Experts of a small language model.
Size: 8 layers, vocabulary 9692, 51.3M parameters.
Training: a variant of Adam for the experts, 293M tokens.
Below are experts of layer 5 (counted from 0) of a mixture-of-experts language model. Rows are named router (the router's row for the expert), gate (a neuron's input weights, with its number), up (a neuron's input weights, with its number) and show model dimensions 0-191. Each number is 128 + 24 x the weight over its row's rms, rounded and kept within 0 to 255. Numbers have three digits each.
Before each expert's rows: a language model's description of what the expert responds to. This comes from a sample of Wikipedia text that the model never trained on.

# expert 10
Description: Common Western first names like James, Henry, George, and final pieces completing names, such as Camer-on, Les-lie, Harv-ey.
router:103138134131076143119156162117150142128145128115122117159129131133150168091132125150081146142181135081136165120128127138157096107101093151118154142128098108105159096106100153112173135134100110139145089152130123120135126165102113109155121139110126105109136106153112171124131084150136092096086130126142100141147114098121105126110152118178108105074122172146136126143142133101130116112101128115128092147143113110126132152116106166108178130122124205105146117113153162101142133091134140123102151143152099145124123158118113148094107169141125160169110187093152118167138106148109178131
gate5:129171119097148137147124149124145113161123136114097117118086101118124091118119136091137098136123102148121113143133157137107111141118149129116149114129161159125134132134166125126099179122115119144118113109094134117147159126124119139075132087119133094114164078161104113124164085108178113153126165085111160112147115106122122087116145114103153104171169109140122107127165121145121133109155095123121138187100123112154138143140105144138126145101123127139174162152097089115093115101127086088126130176138127115113096134080159124116130098124152085156189091119107116073109133146076119122
up5:152077106121117130174089109176184142140110142144122104119108150106108128110097128147116101096141138108135119143154126115143130134138136099157164162094154129122116095108160105108121155099101138150143114108114137074192136130128135117135144116156163145154156126143171117114140113120148100139170137107128101123123117130166145111137117098100135152141148123131134121125139081112139130135156113092060034134110123141118159146095138118152081109112118107141139085105114167100115089175115134134133126115091110136149122113107163158134167111128172149123124100151130119076151126148149122121
gate6:148158171120161130131154166122139136120133130130132137135068149127121142074146142162108148105080113147090125117127108176135142146105194100124184147121125148159060144115107121131113130102158143080150162128083128098120096125162110154096149118170148079130139132106112140136101143086145129139108155145098120123178137113117128111142137084110125111098145102127070118167127119131100143118139127120109144169145128131130131106127161136104080118105145114090156112130107160132096106091098082128125123150097127139119133175125105120157142110133110081157145147150134125133155126108107121136
up6:101091106179084137103127103086104120155179162123116108143150142152109110198101145117165143157132137088121137110128137101126121119139126147118076111145172125116161122148087158121134109134112098145105127095166146153151130116092142131118128101114136170157102089128178108134146087149094140131133139131142112140105137125127162171123104156148139124135132138139190105094121106142127127158120152113139117090127124098083125157163143120144173137176118145149101160136128138142137160141151128126162122131125103105122140108117148161138115121124157147071139103055162084135109134127128118110
gate7:134122128134150095174096159129138141148125123146111128164131135146148142148170139144155162135132143141084115130122124129122108187117180116159198127133160122129136129169143109144107141145115171109102210106095123133130126134144087176117123105151110142150145106146109151140155132110115131122181165134119121160128110162114133134142103183109134163149085132123173115115134085098153156158128140116114137138087113145106057119104137121069144141116130120129134067108131117123120089146141114150137157183125141121108102107136128129134152127131168140119164129103145142126167129109128139122
up7:215094109122134110134130138133162124137105130116127121123141105128157145133159122146142157114152126124113125146128143114126099159111179135131154111157131094109168147162153139134099155147136171139119171140114154091154166131145095176089134077102108164166148109167127147133148111146117120145139149120098093111108106179144109142140063162094129136153085158144141153111139090153137150165110159089128135121121114109104078126122169124089116125114114134134121072110145138131112127101140150141156104175116126128103150122122118138147153113133191139128174127123152139150154136149120133112
gate8:120166133107098152165138147124107135109137130166101137150148151097146163145144140157159130162136087135089113109142102170143133141122142104126105077143130117140138146142154079094111122139140150153117108116138127136139157112106149135129121187131097173142125166120172139124159084131141122093112128146085124090151108146132157102132164149122118167128109179120166130082139129126195124105124139127107103173145111173105129121091144146126117147141117134100115132159135070095127163182106166141123138139106128139106125111154091117159135120143118099156157146127128187155149155114090118139
up8:114068115131100133106094114126139119159132118114130150146116116155125118098119109120092140090140176083158127136085153073101139148151106138155153158138155140124171092119087142138168115128123115111112165128145115135113103094135114122121111074156130099138114078128088111115136166146115149168124123162161124166109116110170118179140103128123140117115104116145112112130093101127070100095129137161103145088098127114141097105165128084142140129143140123136139141090114153134136108095155092128146152153139138141156108155082175172112132148091135163111114116106127095114115137113148161150
gate9:151147121113134150133098129125173131131113142164123119115146120166143131098118104126153099100123153148138116158156114138093128149130131130111124159152106127129112131123086102103121152132158141113130110099112147107124074124091141135070097137130122125141129098142118090175101172104123124151087124164102140162120143114154137139131105083082103125149119098102121146155146088108112079150120145145150144120096131114149134109145153135192054148121137112149146196129158116074118136166090132142127115152109113139154127132079186172134143115118158108143162163140137134103134140108136150092
up9:088156157145107086114123136084105123107170120118121102141154129128114145129143126130099159113142102119149115120135169127164125178144114117126122086135119129119166128100121113109134133138129125106136134059153142104104135110103055097180143150157114107142127141127141109105146123199142113112124130126186082108119099135136087107111148153145104119133153140145147116131093106123078137113123115130119105172118144132129136139116102146093141111165156123104106067131146126143169125095119097129124163114126125113084121153113083130107089141128161148132102126116120147140152130189080161088

# expert 19
Description: Verbs and nouns in sports match and season reports, such as finished, scored, won, goal, plus scores and dates in results tables.
router:176125162133139100105125145150132184163164068123114112133136110128107220125142123147090163145158134117130149105096117094116114182096101141149147165106093131109157121102123139138128119173141132112163163086115117156118108156107092144145116104147105147123122092124128106125116120097075114093138137150123130138135113116114138099124125150174101112132133200129124086126139096106131125100106148137148125144113084091101119167113130127090135113111132123146120119109155119140133138120112173127163156145159130119130110134135118181116107145142157160132145121108152139169125137165142175132
gate5:124152123154127161142159167112084123171143097109114159071116113141148102118099114163145128130097140080133089095156161117116174160121101130077090144127106101147154132113146128117119098121084115135172155165131106174094134110155148128073138132121115086132101148133110130104116120151149135109110155115112118122165108081087161129156153126141119096148131150121136156159126104108182123160124154149105129123138108106087136107132120104119121168114159143156122110133102140102095115126133137129102143122131088099148107155144122101080115119154093115109149137097192110126120153108122154145
up5:128125127098113096129113101161155159102102133115087078159166154132153130099132149110114129159098136130107140110125150127150150115129147146145171133104141123126061099127125122118129142156156133117114109133102147132164125133096091162169054134134143133131136111154151128131146114109107119164128129117137122104092143142199132104145115148077088131086138112154124151123093142092148136100096079122097108159115130126121088133158138132140173147146112125107160198115156091160141113119124116150123141121138158141093132118093132144143164148096148176124112156119095139146139136104105102083
gate6:131158140127124125119153139129175138134129132095139114131105147092086146155126128120111151150173130184122136130142149102091142161075147127138128128111120089128090148128121153146111141157131119155129117110127124104109157123101121144165109152170135142156167129121168113136079124158128161110143124131115159137134096108087119127115074130121137120131166106119065094143167123104144117079163096145130156082138133091117156097134124141120128124123102061138126121157128161084115121196124153154111139126094092173100098127136115091133113113135149123102094155149122180134158146158157120138
up6:135160138160110146091111123093158117157159118124161146115088152100134125164127143119141142108073112129144095155192074120127133152166118170138150124160164164127111139103129141134157091142105148101135111154140141124123092080155122130091177138105130112127134124101130108176122117166135130146095129101163163122077138115137096145091126103154134106107124149120119190134082113142115159147124159134112172064127140152146116144111119136100129154118151144127114154098149098148097148141150173160094124163132138122132123113145147125106140122131130160114128156140106140144099079120162124152
gate7:137102145083107097108087156127137136131137173164105144102130134151108151112114119124191133169101087117140162120118135131133136160102132133128121184071158122126145131133076151129121143159116172144149129131103143118172147179115163087099146109126095168128113134144106130126165134180098120111139147100151144124153149132124128094102101133099146121125133082145104130119081135148153121153110090110105134148131080103116094155156120137115152114159109123101148088168131111131142133148142095180141133104119118110142122141114133110155116142184136114146114078134135106143120108115126100069
up7:133103158125108138132123135125106150088158163147114163111122117127141120130115122088126150164135109112111135115154130161142105118109151129112080127089176188133094136131125157123124173124127151092111124126088103126148158154115138113114091087159155158099146141128078082109093113111082128149100102132149088114147143139062109099098098125116139090131201115132140128152122080134169138110110129110105148114126114108093115160125087112128142121124090128121107105132133104119191136141140136125136132089136072120125113089122135144181111145136151105154166105132124119154136098114150139110
gate8:175147086107120142135124136145113161117165080133146093124130130133140130135149149150149128078155150094166161088114121102154152090137123111134114129109084137137137148173117136111158109134108156145143171115081114111141109132115095104086124120137124134105165125128115123098121100117077124150104141096140065116130161120111145173145143100128104113115126156182198122135113116154155144121163110175097101157153103102114122152094119121134109118132133164089163156139155156137119110138110142157145171138165106146110118156129110166106174108157168128107108138120126101153114102141127144144
up8:154096165146154112127089140080114127136149092143152132077104066145126122136163107128131152135157151168146112144139084132102144155090097134128139167118153194174145171109151092127158111137141125096130126128117134095133118114108125128129123104119125124115118107083154097105159085091127156120127135148114188150132120125123154138158110094101110131090108089104099161163136136110141131111097113134115173151136116086169148149126085107103109136114142110124125146131118125099115175082108116136148136077109134131116169142157154107134147130132111111105137106108141117147144153076156109141
gate9:135141123127118111098140132125132093091129152142119113135141120111160149148127141139121156147138072160090093090108150122107142124144117119132156133127150113162142127137072098114127181132112118132166144093148112098087067123085115099121131175170121139143157133110166115139175136136076120177089148121119149115135096165119151139104154153142114131155111089111153159157101159139177108096128102142160187100160125125128154097123121140093117122110128110174161097135145150113100106134137111177113138132109089099131136105120159096116136134141119134103128099144139122129175133180123117141
up9:076052145154140111135161093108120070079129119119158137118127132119119095132117140153110103121141107136115154134152082147112142145110097110123109170100146109137128157144088144104109149112162142109127126160098126105127156135116112102126124134125116082150161134171141087147121151128160113115136161179139116116136116121084076186103155137185155101120076128097123144130144098097142133129153164128114132171124121105066119135111183169154118111134111112094152150146108110162118123148115125127147146117124160138137125123127122123094074123106115081099119127121127110119108140134140113129

# expert 11
Description: Compass words and geographic name parts in location descriptions, such as mi south-southwest, westward, River, Street, Avenue.
router:118094137132086099148141114123130130115130146109116101154128102137117158124162143157092119118124139096061132139139150148126148145101126121120148160082152104150148132148086159132150163169118111103097096159145124125121154117117157132168138117148118075118149093116108103100088150129120092097138122114151100137141073106102102117094130122146134118106120165152108129138104096088159151095121142118107131123146091097110126158138129144082207161147121111106154109103172135149139152106152137140139127129090109145146109106133123144132126118114149142142125140102183174151112138207126159145
gate5:120118134128099140109098072140130131118114132137125076136107144130136128134149156102072145095111153158125143120156116107120134127157126162152112139119090102093166114124123107116130080122139108131112107145123122103104142149123155125184052137130132151117086094121114102105108160119103093092122160122122087121134126134109146112113114168111111117107146158139129098108115134117098097150106131160138112078101132146147063098083101127096122108095129133104122079143145128138135072130114098088149129139105111122109093129137153165117168154112077155091144128083136112152132098125105100164
up5:070143108145068110102097099133163142062123125109142149122121192118166078119109131153100106090145142121131128139124134131146149160162126137138165119115098082097121171102131151144150111173118120152128126142077135127107123168117138108164136111135136127131097112127152092094100146114087097101128109125122066129150144100099096099087129149117150103098164111091096126116112121142108089094133115170156149131102135156142104110123118157095134137084151127120119149136122110140155160136137111116128125156115143117109128123146097174105157108138142129090098142140105119138176124131102147120
gate6:111136138152103158111181127157166139173128118158097119074148136120125140087137111139081125106131141131172123151158149121140149142126096129135149145143143156100124113123115097117142105112131123178133127090148074144141136103093096121104161095126133098126117122155128151165160101109141093125129174127153189167162130125094143149105127094170122110102111130124134103110151081143124082106144162112119118142131157128170101130106117139130130105168132151144142161118103121083165112107121078122150099123139091138160091139103153104127128111117090127148122100175147137158116108140155119179
up6:136124133143163129153107131112113130135114143152104151157154129120124163174190142111143140137110116129108131119130118160119134166129097050123104057106131172135127113098157134165113131158097103118146148111162160095130068130153089143126137122129179141134118166089177112113114117138122139110096129129117136097086142123140206131164117128110138138192157122116114124140139135128099131195144139122111158125099129137133128137103125126113133114103130072138132077146160169163122121118123136161114141102115145121100169111150114124136122122119151131103147125123110108136127144082158108137
gate7:141120165128163129146173119110136117138126161144124137098136091131116138160200131114103117144149098146103154117127121122148124149085111116081129122143142158144145101134111192126144168158160095108144072114118119137087107104102159117134118153108083123141103070097143120143147116122131106162167123105112093105141117115129173097157111102170117135113153135164124125147127129085139132110131074120112158079124135120107125168100153143096160152128139132117108141136110090186102119126129141167137110139131141131131118140089103180124130158101148110162149120132145150169137150118133137081
up7:115113160163171130126166145127143107121106140090110124110148115171087129134151112127132109127148131151111138136138152133168124097068138125138102126141147126168117117115131161080140130119128103160096124126129088141129149097072148149102173109150094104133110126078116086172141099175116106144152151105152133111109086129150090074123123093116138154089156138121108141139095141121092142089131120117084154135091137078148144148116151152163140145122162103124120120070090134151129117134163120122111075124108071147113101154123116171152118131080122118140137158136138140128138118136131120136
gate8:131142154142131111099129129135139095189095117106164146124114187180105131114133139125136163102091131137127089132144146145098118177138167125133114150145132125130146150096108051119112095155131102119150152082128149101172156128149126157146158159128128111115085114165131124131162163123124118097142109122108167111108130122105121119144113135130161133108152088099125135122158155152127128162080154121145102074148135139127066145141160115149099151129127148147108149160134174157133159144116111126128110140144134104144140084143123149116104133108156131124121096113174118146154124131085119060
up8:143130160121124122183153123144169157115125177134143187154151130124109149160114110166108103136091166104152129146133150093141088111135150129082105150120131155119154153138134163108154123134176123142159126135140086137127129090120119131129158101144132113116125143157132154157136121111121119136143107123127150132092080148164136096130194140132152158174068108142125106108130139153113162128110099133146115113146149126127111154100124101095084155130124123132121113118147149149099157104188073132119098126135112110115116129095125167100158126157085152115102143136116176121179146175109146126
gate9:129108149146149106143105132131128126145124151126092100209152100138124118138142154143079151106138126128136148137136106121122134116160112114146152106070125159153150098137113156121136141152160124141128175136155139149109120154133135109127084128145151161104111139113139104114119131130123129112115126158114084163125138110178125132142112105133166125157148128175160087090161095093132146172148155159100095141082122143114133139101152172104157120119155110126140111100128128173133139129102118125144125158081126079169096134095107129103090111139174163106131093159111108118134100187094143171
up9:180139111125121104121133196144109147112174136091157104131156101150127131141105065150085099142131115114089119148103124138119145157086124100145125112140141126102165146113143148137153158106101088105123104117124154131114126131144134157146121119139152039099170164129125150147142135109183121135153105085112165116162131159180133131104149096149169110141147142166139137131134168175130148122149118100140131140125140107104119144149115172137134117106127154157165134099123087110150112110144133140158097111084153155114161136108115163108147109127147148104106121145110138097111131147136137096

# expert 25
Description: Everyday verbs and pronouns in quoted speech and plot summaries, such as you, know, want, tells, love, promise.
router:137136146158144137123114148098117166124191122149120086125129114131149171114164116178107117136181154081109154075088136113115150112113070097142157151110143151139116077098116178093130139150110119146143129153138144131098131158125120091115152119140121115106141116115105122138120071113088129111107154118122089126167088086149118129126102110166087141115127187130144112127134094096166114140157134171110143131148102110126098178093081146106147144121122177141114111110143153134152108118125150131124169155127129127129084131136101152097116137141127134112118119101153140146147133142112141096
gate2:149108144153170113130144143179123106106131152128118116101148111126128150122128140153137132119143103133070135149106117099102124117132136078119129133067104146130132149098098121139151112150163098141110126104123148165115095164110134138127141152177150131089128113153133157079096134153120143141142098113105125125140127147130133144124125138117105148115130158136108098118101115043157134112135128084126166171150116072114132148120156128134095165110135087138112125105163137140087134114129150174135141094148118107197139114100051143108100083122155117103116139099130153145110142093149157121
up2:135132135134140086075168123140150178130135119133119138112150133128125156093112128146115089146160144152110116168142097104064107127099148092138121125107134115096132154106104096098086088156131070131165116100111123117136130141096155134119171123161116108088117107124149131087114143187153148106131132158112119147116127133131118109121130124155128150106109166116114109104120151151149128119131123175183152169112134083105098152146117102127129151143124071114110146133169152196103124124092138139133089120121069126114145112110094151147093098160105125117163121149126135134163112110136140130
gate3:092127125131123137103122122161108106170099132121138169134141145095121114117128097137110122157059144168145105074113135130135142124138127165170148088150160128159158147077128145112122156133112088127162146104148140066101126148090140119186137109076127115127135166060148164109129154132096143131142131123143150127126139157151157156124121132142136161171131122150137123127115126177092114140125109172083121125133123134146118138101116133149139139140113131149101123095100153134113124129111112189068127159119118144144092142119123093118155174134157139126151125158121129114158167121083151125
up3:138131134186110156132135136121131081090179158115118139123122116145117132130138151177115150094136137128132175135122112128135130135118124095102123108097120170161118127128087090146132101138160140078130129100125112168106092147106092135131167122143121156133134103143178146151160144090081144119124109113167142113130177100137139104090131111144100095097146107109097175101149116103154148109148132067106139134127110189128125137160129136137129094133140109146133128156083130139117168150142130106077095088076103124120174146124127110133121119093098100132111095144116139118098090106116108119
gate4:151081131140147107147173128123156152134144113146085085179108130149140194143145130141116158129100126146165102148148128116080120141095142123124127176121156134131139156138163103084131127144133140095108151165144159101137156097101097144123113164110073077114122157133138073165100087169097172101111136142158143119138118125119152136150151149130148116132112141131111054131089122123152153144142120129123095181118145126138139155137137111107118142132125138165097108116150072153146115117116117081137127148167128117108088119165113145169126151120142107122129137140128131145135137160107108136
up4:134120084148123143114156130139176141149128154127168134121121123119143109147123105163112104125112137081178136140136170150099135130155150123150145157134137099150166160144144162211107133092117089115085165141121170117130133125105124091111128149117131117139129138132149135135138136155077137107116165148146086119140157125122136138057161149122116129124122157093166130133111150168170168161131132131126119140122128145161126138116124132113120141139098170157123129079167105107116084160130094117128121139149126141144105087161154052094103123119145130135111163118139120119148169152112092151
gate5:095096145115104137147172099112121146081142157133097121115084128117165118099182115103142114121091110147117113151142110109135117128095122144107155164130113131160137160122146088134144158117158166114112112122102131123130159165118161106110112111116088160156134148156099131119091094169118090170095163142109163106114138133104126112122112128128116114105116153165162150086168126136095107146113143123122097117111126081065116118151169148139161132129143112122118143147125163117152153132135142105136119067122120141105163168144139132114085124134162161127166147128126114098122136148195147083
up5:136121113119120139102146111103149138120133170139109114149086164147098128119143121170132123105122162114160059120125116111140125090131107108145125129158125098178099115097146140161105157135155086115144119108147103101133108176154153091140120114103101169179162145100142125099123112166155082118116162147139153099156152142097157132153135156160176130111144213137173093091148142115154117154127100160152126100126115128130151112105160129167160113121157137152115143138171153147136146152105111113137111107118112138116153151162114112122131094147114137124111118131106140135177118121168125153
gate6:094138120147141124155106152126126138124136153147102144152163153140149133153128168095145123127119122117175130111102120124115131126162110104118134093169121165120125124139119087170116103129112123137099082134120127129112122077086159104203125168112130154102177155123103134125119126101148181103143140180131134128144095087141142148132138142137121150124087111138126134170114089136073146115144179125150163097168131156107096138099099130107117172165099086118127078171107108164143101089118136091151163146120151132153125128135123111143138128110121088100086124115125124136146114107156109149
up6:132138114111144055136122106151113127099119078088134101109137125123111109100125125112151100132139137076104100143134139081157111114140140140156120111127081147131141170105153117129111179151187139121177162124135133186139141153105132129102189102130171124134139111108163131126175160106109130146171064120131170134133130145159109058124132128093103115102118113081146147145117145133130139108154139120135132123141116140085146119103139090167104101126126111121143177119149128124099121134116103166129099119149092157139115095114150147108119117094163147136127129138138107117122104150124103149

# expert 16
Description: Opening pieces of English first names, often split, in sports tables and cast lists, such as Charl(ie), M-att, Marc, Josh.
router:151176139170110117091139151086149170128157082122129117088113160144134146087165154155074150143163114101083145111150152114161130155115138155123160143129114121112139100102079166145131136121111110100185145136129126165120105160102126123154128134158139129104132114141099143097149147130101123125138128128151150156129113107104155127059134124150108078093149161115112151125084140106094132107107139109133131122144085123123105168127072185117154126156130146100125135092121150130114130134101162138140153116150135137104114121149122153110113133120134149115126130099169093136184135171131160111
gate2:127130095155135131169086132116099140144122149089127124110106156122117164133123139167112147075175152139112124108158133116165124107141091123103119085141151116099145157089108110115143145139106082133122116152085156134170116150116174130111126115123156139143153127124167124103155158134140122154120115093092107130088132097068145169121124106135099096125169170180111113101124123102101155086117141128138169095138155071143158110139120137102145151115123128151132090127163155132159118118128144164116130102128115121140131106162150130110120098102142153164131121121110088123139081173120072118
up2:106120129100123128098104150114149102159154151091111145117107150086158112114132139127108162105100134137146120124137133128143120115143115108104139097125118082120109114107137140129112108123173152132096089108117090148119163058128147129131138103157135149125139147166149100133099112149127077161125164133160157112153142139119107134135100158154155057104096163180094090121128119156117114151122113158103143161103119106086127129160164090150101117141099132156177096102099139144143136160126111133105118112110163152150162192146133149143097156128143177135137139099139078123135104147145134139
gate3:124135131112096136078171126159161170110101110128081132115147116134114124136163160153123144159184142112084159180106114170148110112138143136145096139163141120118122113141098135121141135133162086130145125116141120162138111108161107130134177144098137100112082098149134161138123146149150139114149149129122153131059102131163100127124128169128188157164134132116121171110131119129087111113101113101126128132120098091114142092123132139126187128107105113137152136108109148097096144090129138130113154168167131119099140125120081152136151134127115087107171119109125159174150139114136169148
up3:148132158152076107123136122143121145111092156148146125129172082112187131159147170144109128122152152108076084127142111176138105122128169099116095157087117132143162103119156139178161116123099165133132116104111116120170112133110141134111133163108113086131107126131142149130125142102093125117152128122119138094126063138146112138126141115106117132171141151140123146082120141108085153166134112104143148132197120135121152125131150136108168111104130139182152066179134108126142110120124131121136108122162132122103164095152151142126134124115139120106122137117129168105157184156126116153
gate4:138124153110190152142134125117146156103159167163115128138154120125160182126140136176120136148143126136111128109130130109186135106117093137155131151130109130072125125090133147127168105126088148083171123088107124136121133129160122183083080110135128146135149136121093108163150113116160128150146139149122113171133134100160110201116107154125148130113131123149109139189112145129101136134124130182116125155164108158140125157127115129122124119189137121084122141121119122108112112090121124129154153165133100116144150156113111138108140171171096119178131148151107097112104131139096139123
up4:106125115116091132123093104116133121132118114110159118133133135121133064127102118085173125105111133101143088151096123152138130138161103131090158137136115133161130125171120090152086135151160136149097120141152166108129153117146159078153178146078120149143108101121136150098101131121133149139131122107130127085113132161101134109102123130103106117121073124128178121100153139150119165063139104102130129120105159163124163074162163129102107159087139113113107108138115098150124101117121089100104108128069149140147119125158156117173145093094144132134131133111117143111147142154139138076
gate5:130167126103162128115103123093141135136128171094093133168118129149151160109168136127141141112135105118095132122129074129101138122186106161132129138122170129159080101185151152127136164121161133139167120134135100118100125175098102089155094071142107129110093098173176155124134138128122161166127112171152143148137121143104136134090184103111088107132143075097111152129090121113142123119121136163107129139130127136136142143123153105108149100108106097116146117138111137166130121167139158140104148106135098167152144081153109148166137111119132134149114096119116113120166104143119136112
up5:085093144141138140096127136120108105145155101146112139091087151117129144116124110179129177125127125147170136137119159097177112127174141122108118149127134088115154114104109125107132151135113157150153117156118132116138150143156102161103156151101112145090108120136123140098135113156128130131137095149160094143138176087160126122107159122130112141112162141195081148086100143142124115152138110102122136140146134112150171159147119129126145110150148150042156105103114167166126116074108101085100145168106114127143146153146083103115115172135151146127107111138165122148121144130122154122
gate6:158105148118150152113128190143134103122137103145072129113095145102179133141128160123102142122146124126116129129111139137176116140143150124122153115135135143142133122144137123140084134111152176110125143153164122143135165205152109110146083118181124098134181110126145135155129125106112091153159138111128145112135111161170129155102080123103106127159179132086153127143131111165128113150135151126164094110205126139156099114121129120137140147117154169132119147094102169107147146129141114131131086114129145106112112140131108113106115096145135172156156151113164126137150134157162135182
up6:165141156159151071147117163147078137152168129112107086090107145134134129172167141118082112174101127091127083137091103136113116138113099094123164118137148135087137121157123148139137127120128130130136111150122142136117112156147118096144150089126097101092126147125105127148164132154182155152132108138163156153122121082124108107136135078082132094074128133093086126128094157146155104121147171142164098106150128158152106114120150131116122135113166131125114139111117132144121132083113121138108114147071113122107091147164118169089104127118142162122140109145078127126135121120137148106

# expert 22
Description: Word pieces of South Asian, Arabic, Chinese and Japanese names and terms, such as Kh, Moham, Abd, Ka-ush-al, Xi J-inping.
router:125175136143080144132112151097096155121167109140123146151145133138155194101124121189106109169128126091144167138104124150136117152123127070100161158112119129133127109101098131119162148119143143121132105138130133133136151141107142150131125144106105125115117124099133147133130121091096084097141113139170125134182118046131118121118131128124070115080126167136100141142120142144178156121110136138136138120129071119109135148153157158087135103142172146105132115100168141130155152132142134112125146139115119091163150161135123170093090140136113140148068178120153106133122132125120119143
gate0:112107132160116167128129201098093115143120088111118151162159118098114180116145164165096127141184135157107126134159125149150146109107137154093130175127155108120150083133159125133172157124092132133138115156145127090154082127102124133112149132126137121080114109140171148104138095119152080150118134104129113157168071092145115136122185116140124087151096134113159104135121127136129133092092112123102140126131122131136124115131126133107124125134098099147130165129164125125144161133160130139102129131108075140131144131090127195119097160118154156122114100107117143144113128156098144163
up0:079141196121173155092071125156117130136166151143133138115110105049125141156170078106131150121138139156147125140114119144100126109139102155046106133160147133137106095112157115119153159093103167121171145111133151083117081118125190141105141149089140143107117140133133115133144131096145122187123099101133131137148150121135149102128158096127138121155116134144146151130130109155134129152111142131121167140129133130118102123148128137136105142120082089137097156143146079142135160144123143114107133110131083130138145131127138139124163166097127170149129105138126136102140123109099098136
gate1:116133092163141153135169100121125119074097113114091122143134161119135113146105141147104134104161144109166123135143116118130147114154107123156149132102129147129163121114156110094141125139132139070100102122095136136155196105123173127137100143163120158104134124163114129122123135107128075071174061138114164139110120151131111128171099147102074089148111132128116135094092157105130157122111121166104152172131136116137093169152145110142109144173135139147149156116119114116169171076138112146158130116141110119081147134129140110113138084143153118153116165123163121122115139133134116124
up1:143153149145090064099095113146110108108117167149117109133116169153113105093097137128149109128121117132143136120130143162145096114086124170079147108112116109125133092112127164123140148116123105134102085135158155101097142121117117106109127126138073111101157130115102140125130073144179133148082121096160108122123118121164165124110126177106150162120178103108143102181157171149131079137132136144112119098132097126144165112090131139090162154106131147080153091141126125155133113113108097141126168148140106104139138116152134173116113151103143157146123127170101158131134105126149112129
gate2:106151161081098093136133093110102135103152081134131150124120135131179141148097153161113130157154124094155132100120120105143120137165146128099093129103100136115106132175120120124109131143096098115167142116119159093086103138148104172101093128114134124189139154114152139108116131133097148135135127112092095109137170119108135143138141134110124121128146117130108125099147127141144111132133153136135148117144076121104148123160131143126126138070143110120104103136122095155114183092045139136079103171162116109171100106133108133098122158142130096143139126106121163120114087111070154144
up2:167126162118137153086131195098107102131166150124122151130116124143136130146117108126153127147132126139111161155150108103082147153114103143148185143125136129097148090095118132105109085139163125111160127066137155146134108147135107113158143107127104193118126133147123103146085152095122129116143151117104128159099136128146153089162110145153143124097144161119148104125127115142153124110114114142145154101121136143140140115109129077126103124153177131123126144136117137125110127146187102116133139146132102126144169174107132142162086144174075186087124095103145091132153129123102129074
gate3:123109090130117144108112102116147177110141116159103098160150115158133098102156155107148129087114127123115150092121151097105105149107130126172179145146173111129108166170103141150179107116137127114122123108090122144131130103129159126120108043150133122181171130140141135119144150161109110099107155136109134111149100090108132108119146108121111138141142149140122117170148091109110096107178096154119133102121118124105162140120143100135115095107143110144136139055112149115096138134118089181094114146134095178148114124093129123162083124102136167130123139119144134121165134118110129129
up3:129146095121149107130123107098126130071178105105104115130141152178150130132115139099133111121119129078104179137132111154103096172126126130157140154159108136124102130181120125112162146114150139114120110169102123148124103131139144124120153157119123106198153117149089143110105158136071094139138118126153116095153086128091110093138126102126131093130137133121070129135130107071076154119148143131162148125073127121136143138137136134114167089098139138121091123107123180101130145155124153139133098098120085128146177122133130115137115135137101121082145122091129104110109140119106101170
gate4:128143135054149141100138121120161172116120106140127137125129105123108150078126118131159122095121109148111108148162143167133125141132120147122178134167137119108161125132081125119133122131133095150155132159126182135128149121146150140147123096130114103130158138158126088136131165149134142141166162081107156140132094134109119172118121115100089133147188152082095139093110136157127102122129123123163131118116133116116147124115098123155155140129134117124106124151114124074165108085164148144159155168147134181179155084114161165104101114160149144083151136151127154127179162128133136139
up4:135110104103155145161104118106112121110110113122131118106135109127134159162109121120122104127102148108129114164122098137070114150142107142123141113134112112157147122162092128115133110131099106115139153154163178112158142152127119148108098151094147140110086188126133142191097141131116147161139089127157111141092108121141118095135149107126139137171108107126125120086154194130134179124121132174116135089136133118136159147135114133138146139127121123105103121132179140107187171082143146142127111133133115153183142086166122138119095121135122121142114220143105130130135117130071152120